Experts of a small language model: a sigmoid router, 340M tokens.
Below are experts of layer 9 (counted from 0) of a mixture-of-experts language model. Rows are named router (the router's row for the expert) and show model dimensions 0-159. Each number is 500 + 50 x the weight over its row's rms, rounded and kept within 0 to 999. Numbers have three digits each.
After each expert's rows: "gets" lists some tokens that make up at least twice as much of what it gets as of all text; "comes before" lists some tokens at least twice as common just after its tokens as in all text. This comes from a sample of Wikipedia text that the model never trained on. Tokens count by the router's weight.

# expert 25
router:566559546559546516344472524518474535408510595544508447566446508515533515519459410485517463463435432431492549528671511500470516514470526557521536514570464501513488521457531516522537497473455481436375535447414511507466456530410425450364502542455488510479594465466506552464494429466420484468556458552463528489463496502459470424473492502438518528518467501487514424490480471529472530407494465447492547540523481507523533468439477565670530569478517564366540498410526527535546518497506468
gets: ")", "\"", "s", "es", " years", " year"
comes before: ",", ".", " |", "\n", " and", " in"

# expert 64
router:439486468506482460439466482481489464480508566594470501610429480540520546531550493432565431447475535507510650466520486485468522540522492448573451574524509445477468462479524571529481484442436498519402503471479520432484499504406543451475544566440474396587539523461497461496543481501400480498514443619514555463482529551443530470486488599499512421586501557514454485444478509632436549508488426393510563502496528516483463584487391471531561491431483522454579515452551488465544524505341510
gets: " in", " of", " on", " In", " at", " from"
comes before: " the", " a", " 18", " his", " September", " January"

# expert 48
router:527482469518518472441448410443511509492558526537512409578513497536500471504508403469530469449424350492444595514635492441446498601509572484517505524557419515528495545436549570534538455418412513484418549463507524408458497522460511474359552586514461469545622526505512492471536476559518545572596500559429406458510547519499466504486507520482483569628563501546461511465481428502417480492575476482520579489507506491510466475517467515542475534507528491509474503369503517481583513442510525
gets: "a", "i", "e", "o", "u", "k"
comes before: ",", " (", "'", "a", "i", " was"

# expert 14
router:493463501522491471411434491479489547406520437479524492480496524551522550511532444495488456492417479469550483526536501557464586534457483520546450565487468448568483456460535632575494511519484555373508515397424397465518535624519461490399499550462530380598569546504484525453520507529540534466520463542412540428546568534425501446473489529500489499535545527500445477478425438505459482501548481434520551427551465559413449398545479516509557490516462493479583509362495575617499490558451516
gets: " p", " 1", " 2", " 3", " 6", " 4"
comes before: ".", "–", " |", ",", ":", ")"

# expert 88
router:480434444465582492409456496449493522422544472600413477471459511524462546490527387438464499447472519493494482552601458505429552566409481455549484559635493461472392524438517546540518429468459513437458519418497572449515485468481448408463528489498452443547528458438559471455537495530442576518545474527485490481445482505512515478463526519477584497505537474536490494500510495546475573473645500411488479539529525550439545495380445545534542441558470509437462534467559545482641539428442590
gets: " |", "|", ";", ":", "–", " –"
comes before: "  ", "\n", " 0", " 1", " 2", " 3"

# expert 90
router:498529495544556489419421523525558473526528505589442466520471502496498491491435552439442414466490455454510514505535466488493502439474583446432452577480463494451517469406484527502557556508505461379461567426451564492434616583433468478527488520473432431505526505468510543463456444521494545495521417500470521523565589531519374596502503558436601508590495617533498434533371500556493538454510480507472520425493569430533554503478434431531545521519519465378507535539490529603477493472485596
gets: "-", "'", "–", " (", " \"", "="
comes before: "s", "=", "1", "19", "2", "0"

# expert 21
router:459471486554445434463427495472601492446577565513540442516423451484526518500588493503470477455426403447532589507499390513530542521418558451480498504524489470527457576427502597511558444492480556460510533419458512516475528503425403516492586574522498509591619471471494440541592426528427589469525444488487473415480552550528423452556544556417473448493500536459439482498508416529509566463488449377520513479505560497522492551462474477644524431522445529505518545492535472492528476522411532
gets: " as", ",", " is", " of", " to", " a"
comes before: " the", " a", " be", " not", " an", " well"

# expert 13
router:461532516521565474417463539479500499446525513457550448512540536518573563463542412473529484493442524453553465558625508516470536485469503446525478471437522413546522506481525570555516506418507536395490461408400570384541495542464473440387536531468400487581591502407431485457533448558479546432534485534495538410527577529485530542461555524500576552464508550437458480448441447590457536498459406518460504498543477542464424388488446555531585549483469542437505465397485497527507541546511560
gets: " 1", "0", "1", " 2", "2", " 3"
comes before: " |", "–", ",", ".", ")", ";"

# expert 50
router:552453480533506450447457445427536506499537569541470406561528541473502474464477413501540509468468443504466606507652459461497493574433559483545474540573427535511535529458595630543560502409436527512412577457527565375457472533429501451406544585463468496542548473479547490456566436541481513495578512546427429508478530550488516524480483592501455494562560522482472523428449448510475454467595485511567608482490546485496456495490487537568512567453516504479479508370520515507570514503475556
gets: "a", "i", "e", "o", " he", " John"
comes before: ",", " (", " was", "'", " is", " had"

# expert 15
router:549410469541515378416489515559564458480518556557440483487530518518463457532542456455552352566450492489455579558510452504511488495465582469480493553575524502438385448479543552489527484462542607430387528513446445477454487554428406456466507571454508492491514513478467502493568427450441600455514473428455479417457537517531496521522436579380516535523546570505440454484421473500576637485490438436563528539486501578488486481488437541501486430537505502459499499513511528501458551466415461
gets: " to", " for", " of", " not", " would", " can"
comes before: " the", " be", " a", " to", " not", " have"

# expert 75
router:571489459539536467436525510486516456508478565494446519559464502504528559475479503524511475498493442459422496477596490539506515529424488511561569450461457500510560429466546494536562598529485563361459555512484556380477563513482330417367472507531520468581496527506483476518544560495502578452512419524492557483413580553484525450474539497413577522503487538534535623481489487582471496408571488470458498470536553504435557461544446501599563519479471562497497461380468502550474476482420566
gets: "  ", "\n", "-", "|", " 0", "%"
comes before: "|", " |", ")", "-", "–", "  "

# expert 34
router:588511591517572497384434426491506469411555514574487483616392488470524503581428501470528487495449472431523538515642520473445553572427499514575492523513506434448460546450464554483562525501493497408423537455463539437444516513404406444446537529506487495498550514492455517532502475513493469579530488555484506554428513504477447498526570502526637533537565532517533480374477487519553466520515477516532520503497486519439475403434516494611477589524513504398563490479549529501548600435461484
gets: "s", ")", " University", "ers", " War", "es"
comes before: " of", ",", ".", " in", " and", " ("

# expert 95
router:537474524506563414411493496473507480513536501508477424581468441485482503523506460407433457504473405492524468566585524575488571563479481415522515453527570459494383493391506496566530552471462491448447515438505512416577488527491539425394482556446466490530507483456598411496583469567458481471543481568432483451427498489487541500540533513419585447529475589524492531499507340513497555379570502405500549403465525505476504505503484527530541453468566514430566467539499503484521508406541556
gets: "\n", " |", "|", "\n\n", "  ", "="
comes before: "-", "|", "  ", "\n", "=", " 0"

# expert 67
router:490508517560471488471467483421534500462505561542500525644477453531482487589446495518541487480457524494499564481514502500517523532433597507536439586458445450477441393431507562552486483489395466465415589473466460416539455508487489446496545554466463403521522569465553478531511533515406477469550455523472453488453551574490415495459464550442469430562486542515470509460477456536491579419518470364534516599528483526395451527448427447544495477470423559495547499436554550494556524531323485
gets: " and", " in", " on", ",", " was", " with"
comes before: " the", " a", " his", " was", " an", " 18"

# expert 58
router:556495537501567495397418480568498430427489489578501549546483569536532552580505532460468478513455469437441492550607458446468494561508489535506500496493491487454489497465505483569567514529526525497397553420383538455418514528446394364378486575451543520542511562468521544558509475611441509582527429513440539478479495579412477429485535565469508553540475481464551484501495413507474457463493513477520546539464461463502470395448380491547455571450490515415530524500473467533584505473516586
gets: ")", "%", "}", " km", "s", " m"
comes before: " |", " (", "\n", ",", ";", "."

# expert 9
router:500478479503579443397435531453467467466484477493515463502549525519586561505562469489457415515438488428516527584632503474481516518465501426485475539446450425551529447516490519525468487512504568472477515401421500434512463559505415422393542577516448483610623576392440500491492469580508564474519524557494480428529621550487539469502526539465515566500546553479441452507481486568395470487469426516495531476467452510525383460430443491504556508423501509441524542407453449509554558531526568
gets: "0", "1", " 1", "2", " 0", "5"
comes before: " |", ".", ")", ";", "–", "%"

# expert 79
router:503448525483522459438483503582488478497442512534456456488435496492536466498512514348451464522462447494456478511549527471410564546450554537481489588461487531553419486476556519519531571472474477436452522473431476401434469537427513583409544580455353454564482462509498462456560475558492528505513470613492475468414520526442385550576487560465542459566501507456544497471484475542449574364581471425538549428560537492392431523541472476528588468535539541430546497506550536538498509501504560
gets: "=", "\n\n", "\n", " \"", "|", " |"
comes before: "=", "\n", "\n\n", "The", "|", "In"

# expert 62
router:465482474442496367466411525485541547556560534524448434492531525544489480568489466489388461507466479524534431517511542546526620565419489533532560525505482426471451409408511605553512504504415521422425523532524578399475526489472474497397572570528470494527479567467555562509492513540474596495644517561449410454514497520531415444533585518478499449537508521501503553419462477502504481443519503449543562508413520466548507459517502500545607556525484521464528548441588466570549453450485549
gets: "-", "\n", ";", ":", "|", "  "
comes before: "-", "\n", "|", " -", " Born", "  "

# expert 32
router:510618500489458468447399485485498510483431549515432501601445450518504553551534534439478403454481462472544520546561468489536522468492549528553489572536482461527480516416525576498499545586434504507434530474513485441479535547454520526470528530482544469630493539489495456548466384491470512450510453461530475482482517531523588531489568540463656471526513590544445508399456513580530636509498352460473553494497591448448507474555460505531512464544410468450560546462611568518473511548444540
gets: " in", " of", " (", " by", "In", " In"
comes before: " the", "=", " a", "19", "wood", " his"

# expert 46
router:544430502456583490457512530515519460487474552568467538534443428443525547529471516469538496508465518400531469514606495488515488551432510448447565490619489521521470566482595522534515492492524586448493475429427482418395516541503480488472492549437549527555503440473536485530460459437458611537466420484477471526480654611445528492497524543353528529481545537506512532476455454589529588536588406458530543482477453522430457493475459553504614455487487494431502466549583561538500517542421570
gets: "=", " (", " 0", " W", "  ", " L"
comes before: "=", "|", "–", " to", ";", "R"

# expert 56
router:536483525454552383442453430429495520475493588528440469531528576486514547589509411506451430440500497452481516519575480459588531509511496527524592457467509430487514477469478543569557433502478479483431618454501534395506556479508428498398618548572427526451533542454605456518483475504448528501545484604436480384521481513444526440534501486405532462644495563443491510441504417530549529420596476518520543529522564538519497456491470541586517553463480505524544535522566460533513522474456507
gets: ":", "\n", "-", ")", ";", "|"
comes before: "-", "\n", " (", "\n\n", " States", " United"

# expert 28
router:537508511478554465454427504427461442418510492646404479543447468510496528553479463396529464409434489457534483492577584510498591484484570499449477499585506476530475456401591486532556438472443496414448539456480550402490544490526511508422563549461476476541512467433559584448533480447463480538546441537481458449541531488509456440554499544474477474606506578534538455514449417568506531434527463431505515467436468482483493451540471549561595567454425480494527553508547615528517565563568422
gets: " (", ")", ".", "\"", "\n\n", " M"
comes before: "\n\n", "\n", "born", "19", "18", " is"

# expert 30
router:506509459446497435389541462450559440560510540564478517525519542523434485535573531483439463569488445377493464518545433507585468575466501509478477435533532535472460435509559550494498550563506504435415542516521551468519450573481455523397545486467515549542527513385522491568456489555322529517550478536482447424522529526495514552532534476427503552570522600509469495436466493569490482500606431479630445417503483435463423478494463486498510610517531518394535549443494497459515465459438441
gets: "-", "ed", "d", " •", " Born", " Coordinates"
comes before: ":", " by", " to", " as", " •", " in"

# expert 45
router:477399540508521485463432452536503554558500506529495488496494551521446427564508436446497452451416476486508612475525418505531565523466501499563556581536490430508377507457540518522509473543365499431488525495521522406482491527417502460452558573524481442506481487511550497504536484525459542466589449495447544427476532493479485538520456599386529472602595494494430460525484433567470577417589390480537453582549551462416453422447466490509578451470488492465575489441587527540458536487421503
gets: " of", ":", " |", " by", "-", " as"
comes before: " the", " a", " his", " John", " The", " an"

# expert 83
router:490474580540521440478458483494547440465513516549434482572426456504500448484578516533473496509454513443537525512601542579520521543526477510482495542579440524542405474412532456496539475493543507405360466504487436391520583517487417495416457534505490422574556406445564461485561445521526512586480468539424540401550530492402470546584499459449551500480569551493445521471450461517481470406576409394454482466530616466462414495533528494461541457518444529451480519494538598474522485492487546
gets: " |", "=", "|", "\n\n", "\n", " ="
comes before: "\n", "=", "  ", "\n\n", "|", ":"

# expert 39
router:471404595565527505514477505492503498472556562533418482543460480545583474470499454544515505466445413493512507579521562514440575524491605512448447537563455510482473498406555513473477465552515476460454525448432502429493502536446452506428514506508421461596523494538462597433597417566421527502492489583491424523482566550427449447545550491478503517587448511520534446558522453591460515409471467451547582444540457456486544519492472512627614471395413561426556512443566522536518480469474498
gets: ".", "\n\n", "=", "\"", " =", " \""
comes before: "\n\n", "=", " The", " In", "The", " He"

# expert 92
router:573548482529505484430455416487527491441534481513404449520482480514565512468520429437425443545500446494606480542610515505504556563409559454501507570505519434460404467460491545488500502493384543489430508466537443430543482529506469415476516560521445470580548421390547461531532492515476583579560473600486526381460511472530480485508491498450519476546527507536532458484504428577399486432509525392472489452450578503407550539428462470588532413507491563473511553499568511477510509451461606
gets: " |", "|", ";", "  ", "=", "\\"
comes before: "\n", "  ", " 0", " 1", " 2", " 3"

# expert 89
router:450511453501603490414527495457491549516541479542462529506519562556576547567428527474475539531457529437474495534598463489452549508453520434570508516577481473493476470386531556470545440516470540428502489376528478405474526600484452419469504520453501399548500519479465485534466486530453542491525411615497429454425588510542499468528570495526515513580479467480498486518438501513531616477642414400565538537486538500459441536474467436523453431433558469433477467481439530492570473457454609
gets: " |", "|", "–", "\n", ";", " ("
comes before: "|", " 1", " 0", " 2", "1", " 3"

# expert 11
router:462514547569523483512463427479476516463486603594490479546546489478540421488478500528446498427353377509514527474411469496547559546466540513480446484509475423429437510431475600512574474449466515487448589401478523478487515588468477432441499547556497369541507427495537523528577503535468520460539432507484367476516532472527445433494493534474590520573555532420474545426465458527432561447504524500482548493552573426502541457547494506621533527451502487425473490530584491498548533547421529
gets: ",", " and", ";", " of", " that", " –"
comes before: " the", " and", " which", " but", " he", " a"

# expert 33
router:510506508516539463353463429461625523423501486524458493638462472531545445593525545528495480540447395399501567495629520449552505540409509506517519510531499519533439563515483545454496521514461463493477506441475484532462511549405397518450521520562511460516586488481462550462551443522372530468563476584485511503458513538491449419518535497475568587500518474512513461478446501554512492531490440486487555504509445520502549366403429527616551539529539499419575473536518526565528485420480468
gets: "s", "es", "ed", " years", "ers", "ies"
comes before: " of", " in", ".", ",", " to", " and"

# expert 68
router:432448512478490441426456490446585495490523536518510462587445505492442495581595476454522478517495487465516607551558457430522499479475589472540446607568486437455441487505593576481575497475462539432460487449475507488499486514425554481469505575459512403511544488508527435485639522508416523553551427551501481525413581570444479563522553595456466428575483541521501482494482505566442587478506427357509471474535606504514480515503455499559579440519507509456593512502511493479526559560404495
gets: " was", " in", " is", " of", " with", " at"
comes before: " the", " a", " an", " been", " his", " also"

# expert 47
router:541469463540561518459440515475475491408560462527483529580444498511533493515573469462449469502435398451426522501491454459458486491428559571539550529544476472503480520450567546512522571577502495445388540416451515479529528500505454491464479537508492455581577487484442452452498387495388481469484399559413396460467533515432436433520546490475555511524594507485449430452446440567503494408483527490541584456603535461445502362488436460593575458506459526442504442472521564504586480524452518
gets: ".", "s", "=", ")", " =", "\""
comes before: "\"", "=", "\n\n", " The", " and", " In"

# expert 72
router:455511518544567436500526468469503538486514484595471571508536501479570395551418476508438498496475516466543584585484465503460618486515534454505519539504525403451532484448582518514516521527528535445511551459466576478422519599445430407444501545443436474538568483493482478535513421448434534493502418538532505535538619564458433508562486515498494547604505508447528491467366389582499504470520484468613597513546573493522513485482466449592520485395437542462576476517508572514469499479479597
gets: ".", "–", "'", "-", ",", " ("
comes before: "\n\n", "1", "0", "2", "s", "5"

# expert 44
router:526451529583544467459464435515489525464489479572434487540544504568547553475529488512405476400411508505566460507479439570411601492500549512571466512575513480525458450436537561498536488559486498427501499426476520415463475510399471495426512535468428484545520440528417584452565423476442514464556450615489479491516550578492444493520506586435512471616556468505452435521425464617455499390520491410534499519541449485549534479433467500612559482446414487475571519481567561505460518508529509
gets: ".", " (", "\n\n", " \"", "-", ":"
comes before: "\n\n", " The", "\n", " In", " He", " It"

# expert 94
router:480445562544543383466503526447514549496544573474405527462432498549492487497475523399462460467448374437483466578599529534481488527475569437473511551513529455512479480461501576467587530495455488440487534423459518443522530500519497553389516538484523509539519482537500477454598507520476522435557413528481382418435496484497553430462510545456570531521481605535549526491497489530483563460564501404486565473513439473549407544555385497543530446425539507394541462473451459516497446414476622
gets: "\n", "\n\n", "=", "|", "  ", " \""
comes before: "-", "|", "=", "The", "In", " -"

# expert 41
router:534516521546579435377463437457517480434527535587443457580487513490554467581508484508548493486391440416492532475632549475486546477454554543557532515558484520535571529553459531466485496457525526490434564458485507509513512503436364478418463557488563409500550440462503479489518438526350449522534494579473500507385497509465479443486540517475620539521584473510530453489533476565501510478523455523536557525546480503474513453484437464643466591474481590382547496472542524506512477440482471
gets: "s", " States", "es", " series", " season", " US"
comes before: ",", ".", " of", " and", " in", " to"

# expert 18
router:451470514476525468391455542426501524461533511485526427538544547464562560428523421473522491485477480448569501567580577520465587468454479436515467515469462435537531473486508534576485517447508596435490462384422537333547485566509468483387483539454415470595566505392450487476504487501492543487499474474500522437530612506503514511467503513431558546486507500435461520491480460622448499518469353473465504469495470525490455396456450514524624506480470530444498464398502536525536529512475570
gets: " 1", " 0", " 2", " 3", "1", "0"
comes before: " |", "–", ".", ",", ")", ";"

# expert 7
router:511409454570533409431463543553540516480546540535515427516474527537492472481594413504595373519465485461468593523535448497535550512461521453504497567529488475486451488443572600497492456476517497446442490445451471500475519544433403477489490573557520517540560500501465461462547423458387532438573423432430522417479555526559509459585530558428493493529537571486429499435398475521511588513499398406524523529472616497515438523448468534563473413480495499481514500518564513579499504481388532
gets: " to", " of", " for", " in", " that", " with"
comes before: " the", " a", " be", " his", " their", " not"

# expert 38
router:494446496480559488483503536513628501568447503529453514605560499489478472561530473484497392533510468454506533539635449498561495533406553530491545475561548479466371532493560547449516509432476531423487461443395478459494443520474476514446533519480521437541475531457412550458571486493421575477578427497551466433517539563491499561490505581357491565550560516512479484431453481540478651515513509457529510506546499494462449459553358541486598486552481481479598508493482550533513455523474445
gets: "ed", "ing", "d", " of", " to", " used"
comes before: " the", " to", " by", " in", " a", " on"

# expert 81
router:553526450534544419410475464453515410423529507508394513504502507458559478506523438397408486465503505504593503556606474515489599551426479409564452515604533459472397461415562567491504485459409502478443442496494496365463483530478463440436525553538420427546554433428539453483576536567444569539497478542468506448429504555512463453514534486458599484527531497535553506492470506510505523450562472431492494467515583459430513520462510485538483415501522534466500505462537579469566468480433605
gets: " |", "|", ";", "aged", "\n     ", "\n "
comes before: "  ", "\n", " 0", " 1", "-", " 2"

# expert 69
router:549496471521525479430529479516524519506571520522543487538450499477542512507521492516518465500471471460513547513557551454513591440494500487439435628496401478525517476463474486490427559529495461409490525470519481395389527563469460482460486524512562446542497433420457554561552476606453577562462435543471521527552579563493454472470528481425570510569518515465453484550455495538468571490657361484628514433523436544475547508454495534592500454526379511416555549504479485476471470539442619
gets: "-", " —", " –", " -", "  ", " 1"
comes before: " |", ";", ":", " /", "N", "1"

# expert 17
router:466493554536515526506403437434503518479569614572497498558492548458548420549453475502448527423371407516546516484447500490566566542415535524516398549522441404450415499452527605466545487471466519467388533457467535429476561540464517400403534547499524418516504462428516496504534460519468561472547417526469425488466532519546468476526507523439600487552549497428498564404491455514451526453542518464485547494600590467444521463527477501606515516451481524459506535522547490523554570567446486
gets: ",", " and", " of", ";", " –", " for"
comes before: " the", " and", " which", " but", " a", " he"